config.yaml
experts_per_token: 4
lr_mult_o: 0.648
beta1: 0.95
train_tokens: 346200000
Below are experts of layer 2 (counted from 0) of a mixture-of-experts language model. Rows are named router (the router's row for the expert), down (a neuron's output weights, with its number) and show model dimensions 96-191. Each number is 500 + 50 x the weight over its row's rms, rounded and kept within 0 to 999. Numbers have three digits each.
Before each expert's rows: "comes before" lists some tokens at least twice as common just after its tokens as in all text. This comes from a sample of Wikipedia text that the model never trained on. Tokens count by the router's weight.

# expert 48
comes before: "\n", " The", " He", " In", " It", " She"
router:552493473496490527514542474471509472405582524599515525452480515527470487510493508489634518487465480492454489519402510490480482455468515480505469532492459421531544475464508500542546519518480539566508490523481500484484500533435486551513595502492487511486471386514468502505556593393523512431
down0:505356574469461595543573528368516475481521457503512497511530582494416463471414466456554473608495565504395456494508385545585522511475455475512574513520454479460565505482491476515510619558458517518458473535374515497482522534434599477499559594541471518489556489588468549532469497463449453467
down1:406482490510475367551515539453618494478489530503542507552495588461454499459469389532501449577496539561581538492432518496555491480462520533503601550476497547539547474478443457515390589531501595567532555489419566546533522423484542549539415537455519566465444610476517515531518601476560516495
down2:407428460445551419552486518442540553515453557523415507498536467470505497467538580484526491511493537511486660592486523539535620489515471559503460429522481550553459534429469563524570477460466521506466580517433582423440526471590478565507466563527523421461452453515513511488365504489463436516
down3:416534520568419569465500462578495526536548491481501423524484510510569375446564440487447552417488494541532451468455398481470503501501536503478485444543549580475373617510497517527419568550576546588511496526463504472511475511504411460442550411502519479432490510532455557507474511461522489552
down4:439566588435459400494488416534458490489451456469472551578535423467495531535470464544462474409506510453509481555510393459398570531560451486472594449435622496513490475583509404461538406510498518555378480432561476543537490486470459431492576385482466301543520405379478508526573478560452514454
down5:503440477615504429567542406559486589497580556496406523578499490483412544540532442475480501555515467512505414555509497509489417446535426421460489494508479409457426490459570522620526483407488468512462526479505498501507519520471492514514527516454451571462575478470512434462480493555499455530
down6:501455494379524496466494505494572576433544632523539437438509467470508450564475486561531524472592471523461459488556618422469578525525475545541533432492406455569512497596491428568477544509468497437502433507545419514481445600384504517469431481495531415545513604509490451522497501464489433544
down7:503521527537462560550506441502487451419545532571471506476504582552401535443517497506503508514473477485435516495420426485494514503505564538501555473402487431476539456448509573477482563482557493499453464530528532513446467450531523517506487452521544428500510537545463468431463523592472453479
down8:494530461521481521524582473419561573474540547539520575594406560391516519404475517490542521460477533473481522464457518527473523552425551496463464541438460474514414511538505534573490453642522458507479577529468507493448549440461561533540407547462500428458563536520472490551479424539454442532
down9:499429483499522505484521463506502651499485506555405485561517516427523470534437497543519436591500500542587528529612530472482507466506587525526545521431522490519437408591541440596495528536543535496449484481519420475446491523522606459595601458551511489481473532519430498541520544544481483521
down10:432542523516470528510490439642461541442492482561503488523537554481453446520505505435534469408489514500506557511488475520402532464489464500542491489480555508491479482584581441540458514425508455441440403582473494474530476549469486544534544457515469453517520635473506457378511571507481484476
down11:503459482502535479422546463503583471521515490466466519508472478547502459466459496483469499477564468553539513555541457406410434575568385532534475463575515467387540500464531381520540464488507508464497460529493585485500439482486566527471451592487418552608464525542511526463584444435552527567
down12:389528404486533426522501463578366436391539551528543486536493500464438500469542489468536422542511501440522530493535494576566505448516516502494448552547510441472492456481478567510459444550531461421527475415388515502542552490573521523471519486495570511451520492443470486543522521569526549458
down13:555524460475555470459470524481493534415474580510500540487492534497474569441580570518477459449488503499414555517552487574508578518466520420521473557502525478495507495482535422499455392471503493439376499453493481560426475437453548495523547444431534500473538466493418489620451514453450447494
down14:434374473466496461491497503486610520541461520518524537497566534507556523558499484517499461472441501519520532538461496462572407377546449425454495536464533557411519489511553601681560541362536501493623578542460527469495471534579492532396578552446559615485514487539547528517508560501475538524
down15:450494508504468487452532439521558459603543557479548504470494509555534488517440522510508429506519457604474490496458465500526529491499491492600484442518508418531450590549583464567497486547439502446528552518555395564480451554494523422505499465416544645512467488552393519530561521562459453497
down16:426520498502541429543564506570503450484405499506522591532449517425456469466506523513482595492494531610516551434497525456460453425544495455472515460424546541432485526463527425510507506604510524565534452462589506412473574436471553588558541472593456569562479391444529475529465428568458532404
down17:487484459505456487470424508548470474545517475470523537527525474437599525458571490529500476369509636498418530416453477536615490493607530532427511518442457411482444533456555515501518448497435525507458496616497439419474422509444532555463490515517542440525584509560482482522488480485616530459
down18:539461496507558501478453559533486469524539438546448518482507508449475480566485464506501472462532472532587596520469522454618480521600447577479483552483463445459561474438503546467471498567512491519524531492458565415547519411487496440473552526460498502441494517445474433432585493418565495547
down19:530508460573474374467517571466558455498503436515547474437410533562547371428500431532516506362564442574521561523505477450544534522471484517469591523550509397535569504473491581458568513558495545489432487503512470602504573409579525471443461540310562455446573484480455503432503523516486461455
down20:517537512464561502552480598460481481517479484473515443595452465485458542528485575458511495558570444493516531460428475415507509468507495496519514619522463496562532516458514537616492523530487479508540547467445573516504555567567567565502543488450486577421554486486528468570536584526495523562
down21:472463433619458628535468497527589475566572462480518434525567555476469545491471448506453426526530463534497459395422508563552478373492530573518505530357579535504470538472450554572405467472514558464504421545515511563515469503421453513408541479516570478535464481489569536537487570504514552459
down22:445561480573458609451535516465481528526446619504533548556462480453453524565484598470433471503472479492509569487457525526360510484518519517496470507511528514501469609558563429512488524453501540531483457442409591349432452603427493505436491517463512517440406509509488381539524448511439425441
down23:462476489462553549576512524528580531501473560481536430539510487481580478589544539470570418592429545576593485567536469533481507493486584545509453503479479509541643576520437534498557503581471506602522623536474557467456494477478463454480472487442583620487458602596567519434483523473483540502
down24:516527511444449513551456526529491477547460420515564579563490505475482518474563444414539580538528524472467472466474537549505432537417431415512538470600514562448489498543505444492481485444579522368482558595454464564427549486417560507591448573585571586444448461481535533445422543468504453460
down25:430458473583494396466573499487490571468462546475484532503442588527505479468472482421427437578534507536445526461505510475380440498466575530610521518532504391483363512552486521487483459511451576481515534465444439484407518562606518491631406411508526494496473486553447468463527516464552565463
down26:513452533465519434523545479444521447512495438421508488463395371544508478480412545426526537542532481514510484526580548548467508376439557440463495382483503566470444533487474453573486463487454482445435548465469466544531688554485439588471539527437495331591491566556471484529478477544486483370
down27:561471529437518539417507608512545407495548359504614439520500491501443540524448553380456462491450562487509524511571514500428441512585487449502465503508437572513531517527464453510527486335452618574508629599461456507537572500450433435538532500561477521514481573502481474448436551580504418621
down28:532395510401498494485600539400491551539476519504494497500441514433533487455506512478521441405619526550521565655463568526484587593506430450541513445470509496497512619483472493530506474502504375523427510485542486562528444525569395463527555498492452483456511492489445516477517489462483449481
down29:516546483509508564566479388555503538500502470572527433476538547436388534495392478505509509501567532441459436436464428502466476559496534433453438510525540588324530497532437464506419453543450552489518496537484475508501449442427566529443467464571468483499447477439642505531495494491526473482
down30:484451556501484499537549570471527491476502441419414654532528476471451514571551480531432536480473523578454472493442456579552549522529502531544494525470484489487483524589466521500434415358457477469439517536515466502466429550464498401433535471494522444587507555488487489469539452500475594546
down31:422454434662494531460542484438439523493465551569487521585460503476563498484518580493460512523514548472547538523491549466612482447445533465501466480516583461513478442608411488504482465432429472510502512505543558488503429594476534546508506552420442492506442429523484508493540559460474533542
down32:488484478479424513553462524481565506525456465598487535496631615543477434492487478474612477498472514410495559452482484521463527547499465506509568587595491351523567457388521537543429493477496495510568502438607529502477448502456548448473535636425527453490506563527459595481545500523482545580
down33:450548526521397564491428409434488543528467517521478463606586495436527515440525437586532562500497466493531479569496523425577542482470514508456467539484482503565505522585398425560632514661423642501536432494574407481441626390456532477476468414512466533526492463420455515493444532588471488493
down34:505569497421420478531465407523517469576595525517555411483561509549454488453485487481522442466403452624476483556481482590496541602472443471460524510509472530509413528567526480481520477532504486498493532452503445454482459480523480529578547530643559471415486515476501424463480458440468485446
down35:477552381532519502470604564454544534509509412468449474469472429477548439442435515445494550562429496555415489563477439497539494445515476522465450478424537537547485507383474434473556486476640383537586546552462488571475511461434545601509539499504545340504454482381447474559509469520494506473
down36:531549368431531517534565454521525573470417513588467480524388443511490439523396493473612497456506437472523512524488459512521544520504567446541487486540531579560524477515484542550611543476469469499530457484459414596441435562533579515492489566506413531509549468513470449543460493515518451512
down37:473550481509476524441485479475560466478505458525498467521579464434509419505551433445466472473537430497509350446406474598445448427440575442522511429651522554432508439470530467515571494543506524503524426491494565572548592478442475488525401461427545453551499589541532492544492532526425473475
down38:466488466484390451467500494555492461390474395607649519563540542576457569499557512546541392506505552573462525561453522540413461452493548507512432431462542500515465468531450491496472522503550482474454603522521533398432574565548513407546481534408505518514476538505533466467362490463423501515
down39:427511472476560415501530453413564557459455632557425566457568518408511515490502483530347419448530555507581522510482476575529545576422499454468541508595500521451564603440593563461477493472483452505528467481441477492416424416510566423460457551409498593445569462552499470512477457454528478526
down40:436443516442510452529460444531468459453488473561494414492504472494503529506518476472475447535489527515514530471556448595471470535478525398555532499429503526516448499498488596377488502542448424489430609465555422488501566555459538452566441539531553458477575486550536612501568467527524504475
down41:466461464478484577509522523475550520547478426540570480487525440518365447527508500596518519495375561467505503455500531479525467468459572523463442449545493536432506613483511503556475463623541543499554553426428500447510513544520533630594488552476496558556493558499593511503507505514519462488
down42:498421578509515526536474513439408495369514548488482587541557569581503532523449457493394466531526511583515382474623481507516552401480558558492384551423488440507440524423501525457542489537527511504532486549431497458524537525505486528471518442464471510488614497477484472561473540578486499443
down43:515534496443433590529471609465574524492439459485601497495429494477525412473502485496526547482474399525571440559485437546411453567524540539523420483498422556475438549505595478484563511504428467522403435467502435537506547447505548679557513519519554671409463514465500500508504461539533461483
down44:537454556539462509500526502446421517579552564485568475522509518477553474534552524528477487432416550600485415477571511582540573565513434511444474501459486475526484493513549435515561493441532503512478522479490576466462513449455589562442498465498502534476480530399438537467508497458563511414
down45:373475477556461515591532546527488557488508584506498463510480434457531542522565537590548409380571459403539427584511561488514477504554524411537501407481497580556488559471495559483597615523480454545493509579458500517511442478547550500499506492494468558576447583589540583477536522484484507462

# expert 39
comes before: "\n", " The", " ", " He", " In", "|"
router:514490471515457511508522484469520523416531521623511521450491493589467495510513518486552516482505555487552488598399527484477476496538496543510478469478497617517576481532522569505535535501484455453505484506485532458478485427498492624517495499492489446505482459513411518469587433464519512448
down0:462552465531489554421455357390532464528529533507452474394469588524580515496507517448476474575589486485506566536503572486513508467442482457568479540494531286548499468417582581507538493525475477453570489499603472557485450497576390437490547454465515507511582463499490517489422578554503497496
down1:523405398496410477458407604499568556584466454496487469459491466496439477497472498516591517481445485544504499509440563537540533489495473569517439533475583515520506533481478542464590476536499538492517519510528447551401469434491525476526521530566434555542571484564486592588437491490471604549
down2:509518484558352480515481491553440514564546534491441510429489532464495517448474512514521477580430437593505481563401548463478488524519477565495505433498539526599503406570498462538540476510538491504559486532537548476568459526488514498482583555586501508513502482453543570565500508470456436452
down3:463539496508549357548551450547540486560524524449493576479463555496541513406444476537580424466497565490480491513556536535494475409492457573530519431475445526491513559535637529510567473531493608512550474512487504503493504508508453521470453546463509466494469520441575410471554597540503547525
down4:488575532459538489571617521570414447416527491469557505458451572570393519482592412472439462624553484544501531497442475518517481492580481562528538462512466470552399487434503496462514471430476540421535567465580478592439516631498566459522540416534539594534440465498554432406453466437409547428
down5:557448513455459515553489458434542448515552479492495507525595430497491549546513540502522528527514581450493506538482505483482397508489510547426497487473492517502518536410421561461538486561464465492474494500484423527440510496508510561520549564513443473524425546490458571577489486512454523488
down6:464424587493446381480534526449534446548556489543513467502487400376460555494537531494601508505542526431498542497629554535502465592422474439514579514493586556490531507480475506546438593526527509473486475510519571559449469525496520515515482489397499585495471472431479579475548466416416477498
down7:529491570528444557527487537463489493504461559496544520484418539479511494505489472545528445533531562452634506560418476442550512500561494432504460645474499548585508515465419602458355561413555498503445435604554477493540469546540459459464572456448560542502497550524560403553573522523518475479
down8:464437583474431475521522472444542477512468502586487391587480542565467436589550413432530516375492488498508549551537446527590463493392424496439507550519420491504513494506528571499404460586531504579405564446478466511533520458484457554466504513622453533449465551430518384544481568501511555589
down9:548571550579572524409479481481538499566425473481499462454525387559354531395442468548472434451457498477506468471427495475519537430518484575535448528450491443462510559427442502536426469442488519492402570454488538466479580472499511472390456470468422579613577482472504546446524489477531550454
down10:519523586446489422505419555537495514514364458538504534470539534544559448567471479478425471416422582484515576501528500530432505457492562550539457485508452498523382461513502528529358507444464461518554514499415589549438510496590450291548486492439579484476421546631491471488512486489487494499
down11:533484501474475461578488508572412519565427468553499509461506504513402578543499472401521526438486510535539414476452512533471516516528525478530462480569443476512535451598619494546562505481456570477516447546491571398399584507661460576507548455465452555479527511457494520490480417496511483410
down12:452504466437548499491457493557470557397437525452507542420474491550452462585560526605472473415401406491482508500478487504507538459423504502607532534529482483461568495568541457436502387532624539479475491524477445541464525408553510525436556533518511430439525480475475471547506458502561497486
down13:370521539544462525419475567455499541521497552436500505451464481498474526548515537507514646639579487511533553483432539561420473533602586517509412419559540525534403484502540504483492478502460441488528443496513435618500400372570510577512496473433546518535503512579553500494516428524535457511
down14:531495526478465494431419517524448463487394524485443580469533466519522353546542501538557570412500478522583512614530501512545478535518579453564488341506468452440512503517506477467575494545492498492543512561493525513560488542455539455437511509546551468537558491461392559563596476512505574421
down15:593403440489526530504540513474498505433463566484533519568571491529671449519449552524486476480469614451508499504511475535454527532531515442510380463461513557504584527476551536444531438510526458433494484526510432411510477475495516514501455551491458499479399467565415508544471556452539581585
down16:499456507517440521541529508461538496504491479494519497537476608529643452422448530541465561463456457573488443404503467457436570496460496489514427557481504419520493538507499496425527484477599469425663405448470545510540523438501541539491520484489451476535527466525440422455585536601539625463
down17:465451538496512451496466436521462525455434474433472381477526464453534495537497489506458499509536498460445541439483496509506501453544510502504480480607513606501482473444519496587507517562455550475553452466473539456473533441505574440405547551520480580454468474413427520528590460528469508574
down18:485497527499608528456473521553484483626513629450533478636522543500496492488469583508437474528469522507585465451452445449484477606555603513550554509487486558560566522531575472425433577453451519533597556532466480466527535518506418517515468476472475475451489572523510500531463597550502495530
down19:464580502447529413519485399541487479505527474388464478564606525517462531515562492498597548539519488618473524531415527486532522476496446489556444554446529539515495502544486420499441539430487445513505499452531529469488393485506516473412563402460562420464517448500509450442509509513440503521
down20:495498563446492615541550526541501480414467505456478454483543519527478432520461526524520480516555497520536490493491542514572591518486584453496469425485512564487444451503483530534534467500495454466445542511460545468581627537486579391454456517504443551465474535455481620520467523511500505523
down21:520507528561522493485556697511488502547481492494510494487460498426467466453471513527560418520507410432482517524504572478458480444489466539425537498509459475558399528484515482523447432398449530471488307486489467437546570624445473445551442447469474639589476418522502543501525460463462489519
down22:487537445475559460515535508481480456504556553458562494543472442452473474525457559477463539511485402569537531492475418512500477566560473577529532510493524441509471368454549545444480451440439508484429510563518528555491516563486436555503577370454507468492519445408449486485520530482465554545
down23:437504498504408516476420510451482509485476503477483478440484502530550471505450505493366477500487535538504476456524530440508499497488500458507452472480586519424513447465476569550484495401525562492408440563530548543467484541550532503544536524481444519495465491400481557501520520527489403411
down24:439546486581512491470468431471525406513455497601551457443566462468409465500472468562514445410502484544507444552511490508407567487519520538523418451543499552539446550448546578440450522490472472475415451527518554462508431518495543463471468494510458501558514542404458469415469484546500619574
down25:564536479510443463429489471345510531505602400478411467549500517494511456635448511524422488488529526454494527515498469539510451452482559473521467473477418473470471476506510510510524481512526540454547467464406436517473453503496563474455550529515446516514503503412458409566530427518446488544
down26:440478521537518547518520531513512431499512535559529485540481495569477458479558576526543500488495528552365525351490527538571492437440415485419492505458533471456446498555514576501470447512514544481470496643519489533428606517461463459483589513458540483513526554557495481484511507422438449539
down27:473563347557573566548506507553412467523436490506417505488479516569455640490549495456488431484520498546530454606483532513548571389458497517486552540483490450564532479473483587566489519490561405520456509552499442452525501519519505522500488435497422522568564482505514561528555475556385541511
down28:453454466540466514481513556490456550433495487572436533508532572540493548419453606509463506560558441425516575426565544467445549454428398493484566549442511453523483476483508536522509441499519493518522526549416518512600427536598477515529536503571545439507464510388474534547486374468558551563
down29:495507444543479507485398397483381483534526519536453518482404491469545550547447563453553591503504530635468526480556495426516518462521483491627555383517521496396459499392424511592514554499408485417521500581464525465634503459458496593467531622581439483572467530548523617501526509540530506537
down30:474461448463452490435445492521483592511531538557384551554522540455530530557463632473473426562527528424536502467530462565554464475430579453504461503497509537555369558465512555589509468548514602539489454555460492454513468527518520481469469525477482480500491466569538535476617472490494474434
down31:519468508599540360454475458513445474506514478593485471522549525615461531534425510478508474408463584531391562482517503470492564459449474491553525580462445401530513538620542478518583601469565553560610463522532396508519420463555491517518499501499444526546498554509503437491549573577483506567
down32:490526576536532517537530484466542464487476487606529616483574471518523532552459527526539483468501535641484516464486487438477445522554542627580479487438500548487530493493549523495478472527580479461565484500440552536468558471473497471484486446522546485513450554532567458526538513528459547473
down33:408475565476459508418572451482459442518414511445445473514536552564459463526406458557536494528483488494488438519462459503511518469450472533451488486581459554430369519509517487509388477575471484456475501476481481458525520456553530453435489431516535510494494593478462565500523489518460520498
down34:463521493463480474466477483516498477516494478567403555460547575561579507503466558561488486578460476469483519462503374466405520475547498465517585508494411488542499447527485413539494430509542524488496508444536478512480525400459536481470430500596522537511539480591546496592501562485538588511
down35:549495574521548465465440577484601526529523549610467533561534416440491566503458471491589447511477498378572445466535506510531525556519512499473529505557427463430469444499541477492478503532359535492444522486511515603530423454455534548505396493532477460469497473419495446541494540453439458620
down36:512518472432521564589506588474529473511504488431423490529466457491492544515535523483597571535432440583515534474444469447554491467491578482529539477509510549530496485546469572494478437448511474511585536497613534512548491476543488564483533466470476551572477563540485563502482553478501579493
down37:465512500542449441458491508540541465472521501509445461552458468469511568526502441461519458562430517530454498534465476505506451537535549494515441534547431511513480487534406460555569497523495559671494600543514487535475523511628575474552453432561570497504381450457452480522579579546450498538
down38:503501443480525516499571507394370479626575512550623525545531494370454437530498465467509532479512522443530569531444528482444546494545539466553517491495355501457542482483517546448470536393463514525489488424476471466405445505470446507525504563544503564526450489509436554509464480474419525537
down39:570503581487484488510489417498498434547433501490477455563452484569560459601355517549433550463523496459518479460434510484395469513528467492527527498532476456449533572534553500488516530462520463503504466453544582521493479440564389462499536507484456588519523444468482508576486616494460458482
down40:427466434509479339571595431539517499452596570498532490619456555527530562487492577468496512485480547459518518525447528500536464488516580431479493611514451486531555544523533497542533577407548481556536493604495527524559474506637450465508459539421565482501453519468508473506557552520464477546
down41:440560481473527464478523465437453553493478446544459513440484447468510399453439540398529461584512375486496513541436563437474440569503540476511461477447575535534607524486516494488413422567462524525463458480495422464474521473527468488450571545543470467561510444533490566475545458443462460487
down42:540473517504508530535521597497558493544500512535471418541508472537415562484550518496531489554544501507451530474401496488533566497432440463560542466471530484516547440567483564544493394516508544556467455522433431458545450509551471512471460488457525504473543573410452573549460646519569556507
down43:547461495469547458461553387555461535575465500524467486444488503426491594530552520512434503516532468480545534463471511548499487453489487565494546508415452477499497484503539507502544485505444480478522586463456415467548583545585599488507550427533525364467527487505581565412533504507478488485
down44:472469417549562551479506479530530448511527529510441438521505568421509482462540479592524427571531533544593494489457515484447486464508523614615469473426508482479427466600531438503374508404605548473473486488495528388459460470476505486510510433455523606403564565544486503505485551516518489513
down45:479477547440494481539494385434513540509510564394572507468476454525482494446424481353437532347557397552480549446582452528462404518448525474440495508475589444445523561524500402427586477505493531453451505485528428560489476427489519533457427487529480503504529463467515636489500551579498534487

# expert 22
comes before: "\n", "-", "|", " ", " 0", "The"
router:580485516522515509501506484398514522544520517337523521592478523511522483515523516486487508494483512484454493646534502494485483569585431440509477500481436618512520482485512475507498456529489483565498535505497471532499486392590492563505570510497494599487452509501647449510475484484495506497
down0:430567492479524608540451450368550446522586536475425426516558529534482520505519432584502572460538490577453553562501588498502499516468492462538534467484501380490503449430665517567510485487458503490430527451468525484490457438536473585546523563502508490461503449392484610549528459447547514485
down1:517493420480555531527535479466518487485463518458484469519508521546440593443607500549501428569508521468478561493515478485529536472452504524491443475534526492520492512517467525583523530528413479465683362501403462496566481440489563569571431474462489465459489467466555472512460497529467509508
down2:431579538545459480484468557456500514537451481493442628519472492493486582492568507562499501487438552531564419584492536423504462530479510533392589424574522607442554497612468464500489556548532444543400490419533506570473561497480546422408480431512515563500461457523452462489468474553367558520
down3:518594476472478492498484539495487473400553519547417530450498516474477529521503582477475487580472447471454507435573488453527554516539470570471559415573455536573433471497582523388549525408455462478441428622450417531482471521461487377458436515547540496531465482487501452493496403518410505530
down4:548513424450563537522514457431455489488507504478515504537417497476510504493517517419458494530484473494532376481516493431435469453444487453475483536537569553472571427435497556462512542551532551496490477499562542649483547456477521497509485552530461507540459474391411535488570551482560526499
down5:486515533542510481527593494570417436469554578479367536461519494538464480519502489590549489491476453445449486671585592480416504512507445578485475541480490569517581538403489510409447516517441335405424460497461541462511507510468606446521474531518482539531512511505551474545398451553442497448
down6:480451568450520539483502500474471484505496465443450604527415511519522497465524500477489510597542448431525549518456513514478535500539463496463491504490537570527529508497562423501492516396463476469477485479379475479503525515483509463482492502473525455633427533468532546468545489398556522542
down7:502496438416433523523509418497531569573548481490487473456503423491517365536384540535479437543478564474519398501585477514496521502497522465531536486511448551415474531537510537448512531456442479458535476487524472585554556547559456468380446560526441518509429497508530556498430421465471526513
down8:394449529474511521445585523561462503537493459549547497461505473434497502499483619501535492549533515476393469511426409531547454558473488534481501417527416588552503461455468430509514507491551508435399492543521502488480410458513510513472569544499388505466540484552478528522481582449480438540
down9:456472487578467512525521528486543473509493500469575480563582454548606569475500424513549515539466474490409373461519496506464516523491574511471480574474551460519553553438464445528490553545554627574567460423554515510491554551581609452472486461431492525504519526537540510435527462455481572508
down10:412562484503521532512461369523431567529475489514466484441556468502467379488557583502532503482458463435452548519448510486503471479538385508440505572484486498498515419468451523599452492539521487570541508511539407532433509514460514442587592497419487511545548615492585562506504513487490526502
down11:536574509537459463561506495465491458403552502555460563479498533448524470568575483466493529526525488502481454505530564524630472472512499438513504470440455595424406503348632430463515522455418514570471529447473526458525529491510552493506452397540473559528384498467459556490606539550546517505
down12:487575504536511482557472587516547578522510463526482387508557575498495436456449498541477464554533512492548518429494471449498544509490670567503476481473554484516564485646481545514518466560526606505620539488409471531466476522520481436450478464538469515560590442569398536507478362531505545546
down13:521528513570521523496571508569523440478393497517561518431542426500487476523547502490491627493507463503517483520425491421523512505514475409518543492507564512596479485458507541579510518475587440460474499534485478485546522511474500507443467518487527516584433489495438371420485432474474519517
down14:406441507493550494507605553446451560486483574488550566513426426596448642486489474554503430552503463501532481523396471565466516562440518505404547475516463467531472485466534495554372492538488484553592452495493500488470527554463444446395523506421531525536618507516539446438453558429515582505
down15:596434515468503559485460576509539520506578442558494452422523498562493533430486475540499430511542526504492440486482519446480404500448529434446535463553499477568483532530445465459521518434532554517554474493475515471505520423481530411516435495524464464488503460574457482594510486506498484498
down16:583469436447487523395465518498502510448488437477571491538498549477545416507582497539422452428494507514548497542564528502511489509572508577521531561479462531529554531489533488455532476492554496400495522533500501501494536496522522542513429435444564620522595491495551514496519482449576508463
down17:481497575540558516577484484508386537432504508459437500527458596511414469495520520472512604526556460457439492544520493511419474531537497463493422493424494373493444524512591584516494424563586524576449485461402498539580454427493477498538531495502527511444613584496484500526497494520480448437
down18:539570476531502469537531560563475398487505449409508491459525485532415490445508458503493475531540493510553462491614481520535479479523512553457506476466529553412533507453584574623508442525500506544541499496480520475566446515478590470562429505518515503507646504472487454469470609450526406499
down19:533480508457489527575599604463520519508549478446424436473504581485457449429498538511570522511579472598555434500600526507481477523517499555502462500464443531447450492458495491569450466513442541540519504458575496517520540457425491485517470573508473501562453535539519503510527513478510527438
down20:481499455423549524484490423575549601454545491403432504487499465521582450467554455490476437474489496555490513542537441539601554457493456479555422499548517532503468448476514453465415556521499513489478578445494430427495423516548552495490414587454506405552544537597388460510456569641588506622
down21:557510416435475602528445577509480484499475459434453542515454548469531549499562561475546487551523466626574553466494551505558468498475500437526506564551428468578500528431552441484545530492445548563634491457466490542516495511430498490548392448482435524455498535576400565441614495661496392510
down22:570491553481438484459537513535599485448467434531487494484483528420527518514456555537516487416515503440537530505496462500448450490468551476541442481461502436502465569605542484456432568550480463493500496523477507471549487471484489404552507540415443502613493534426492502540520485443454447524
down23:591466444463487544469467549519519532547480496480571502579507514500441422496542435565498572569515600438478526567544507467448432631457448516634474474553541446549529462481481468505540478538465448453361507476468472583480648474454484503465505396536498626589506504573474488433430481468497498506
down24:512504456430520538416568462502470579562439521580607444509548495582511528456547449447452522501484503472485510423447549499494571464424475511489414501579462481593458556522507457488518523504505514492498472580502382583556552488519555450342545456472531612517465416594370491524443552538559488416
down25:495493475390465525445494538507482532489532532507565558427470463455440471438473482399447475496569496453562449462451517531492519445476480516450491530617482453415540467443473564490518451552496615507575631609444463446528598473568483483543480502540520507598414436495515529538514571517497526510
down26:417446603494476476484525464499462531545508428552399470542485537515442569515487454602520546534474526498467399499528533479478451404576427558541444375553526567576499389532448497420406423638459503518458477527603531465536578507477497514479409519610482554502477571470549474508455560549493475561
down27:484496463448557510443484442501407543424507499474661538464379531524452659518489476594533432412559527432561366517477468540493517549532578586539444481536486434442536466451469467530449543386521529484463512506403420423587528463464519522472462564544588575500494631500540492440435481576465459485
down28:458494480430562453512571434488426536528493581606473554471479526523460417482481456583466477434558531521534475547514546503494469501617572557444443525496478423467485487470499477524460465491536563466518491561521406477510396499533609387456425419610587554532512488614530540479608476413440470469
down29:494522455473472504462420468523451493552497508519496475438613505522536545496458548471501510454526499532570541402438457469622468492557491495445524493500531530586474490338505458451484477429557485537524446339570518500456459498574558541567546516483582489492541495513495416489495515502526515562
down30:465482483390513659536487505445427542492509462441505503509487485543558453467453542568453514570445473466547408510501427499515452487541480446508436438592384528483507440544437489583506519413473467494557440564444465587498374453472493544480502540562508446394476485524521516529414535552557501471
down31:470518559542408503465452358599472509462526563556555428567409446428464574517586540492582463556480449558536483503521455542493555540498462452468519488432482600543441475545621481518515494477497477472495530502580498575392383495497461499543566478476448419438524497467493453487549461516454393540
down32:497478541486512515459456445485439544463535564409522437522541541468436529473483523435576476498476493587416552537512518445559482460478410476423454512511496467503543522545530503534415529558515611527387594504514485441553513544545600500435470512457476530485486496515467501424527539523565450488
down33:423496501551479584451514427479597457568476450514556453432494531510460539602517498550506527389539507461461399518444467417500535484459481463546470513487498409453442449493549525442554451522530500543440508523501467470549543524469627491424540468469515571487538395558527458534535545459491452552
down34:417532516541408485463547403455416548422584540619475507503580495514490525448538423483382498507574451472477473483427508457499544518480503498512567504504442451530605528526495493492478555541466548505539435403471442489515480449525552581510505472518512483453470449406490427522522545512536490564
down35:405469561463520565467583485518461508396440403454413426532485481462502441523541524477514373530510494484492498583506512517418554475539537430470645482587498565417522606548481561400540494473462481452478540491605521466554564476493411523507442528518489506512449467549467473467461468567548525509
down36:512528492526573523533519419507581506561426493326614509481519559518538557462544541511549505518468538613428487432467435466384526466476468516520467454636533495449505519439499546554460526556490509447511504506522476557514536485494504514446493487536452468516538502632535524432476525515522486512
down37:487473500502428500617491550467525395497470528532549514486480507463506505453449570527418399548530371553523504494584575568443483432478501505513496482435561527391578604472497585592443506528523521506519472442537570516448432504547503598398518476500570495481550498471473511509512503405498465595
down38:438398596478396571605521449456457519520607571496536549561518474486476542544480453545426455487486589413434396492469466579502474476513571491477645507520569453448559541468534543466581460547531445434496602506478554479552475494437443441503587509562538450520558502510572551532522495452426505458
down39:587583464476543487420567537515441502556429557582569509599519472477483511479479493534601519478488471539512520517564473522507465505444468507520494500566527447457494475546448460458581482548581515499626472555491570626534579541462422489505520475441520497517544410451475417490470470498519486469
down40:465465405519403486519486563505393519361519548478485484478560490478579488427496461499582359447444512544419515451521505511539458470517509524514439459457532527457535467629475503523434560471517549557487538437509476579463397453397506478584464480492464481470478555510483479494522508525454463496
down41:479471460522492450414509471507575455384544359512470484448569668595445543484460510487443446492502499609481458530549476526534497550526548524515328459554481549472500462476571583459577496409620481460575473553525620490603533470490527447459493520574510530542443518487491582509527480477483469461
down42:481456502572539544524573600505484492534467535417508445499547545452559503407494513516481480550465411533594521443553510498512559388468457587597519492466608438543508498429451401517466536512548499540386494518458389439463495554471524490470570485505471457480581452429393427481474513528571505540
down43:437458514643493411509507380454433494493448569532514500509422454449520405474536541441473570478513634488492477524526480534518509504500453473527493569509500431421560476507627432453506516484434485448531468524475550540503478540544520477440512586547477549460488427517642545508540495468501517458
down44:558454427491407448517553488437494440509472592561512477494389508461538508528465479503440456487571576608494364514460535533423479470475532552493439454470502531502500399544514526436597522561441503513524513566528475512469480545439568493501446449522415421528430483452518519534496516520507553538
down45:568549420482488454525545557567462533486534551509473534507542474525508587483521565464509540535508535474466536513543485481454531466536496502460539527436565458419524443542551523542392497520477600513457482514486533503493417476515512448525532410455530461510543509394458483537439516515580561467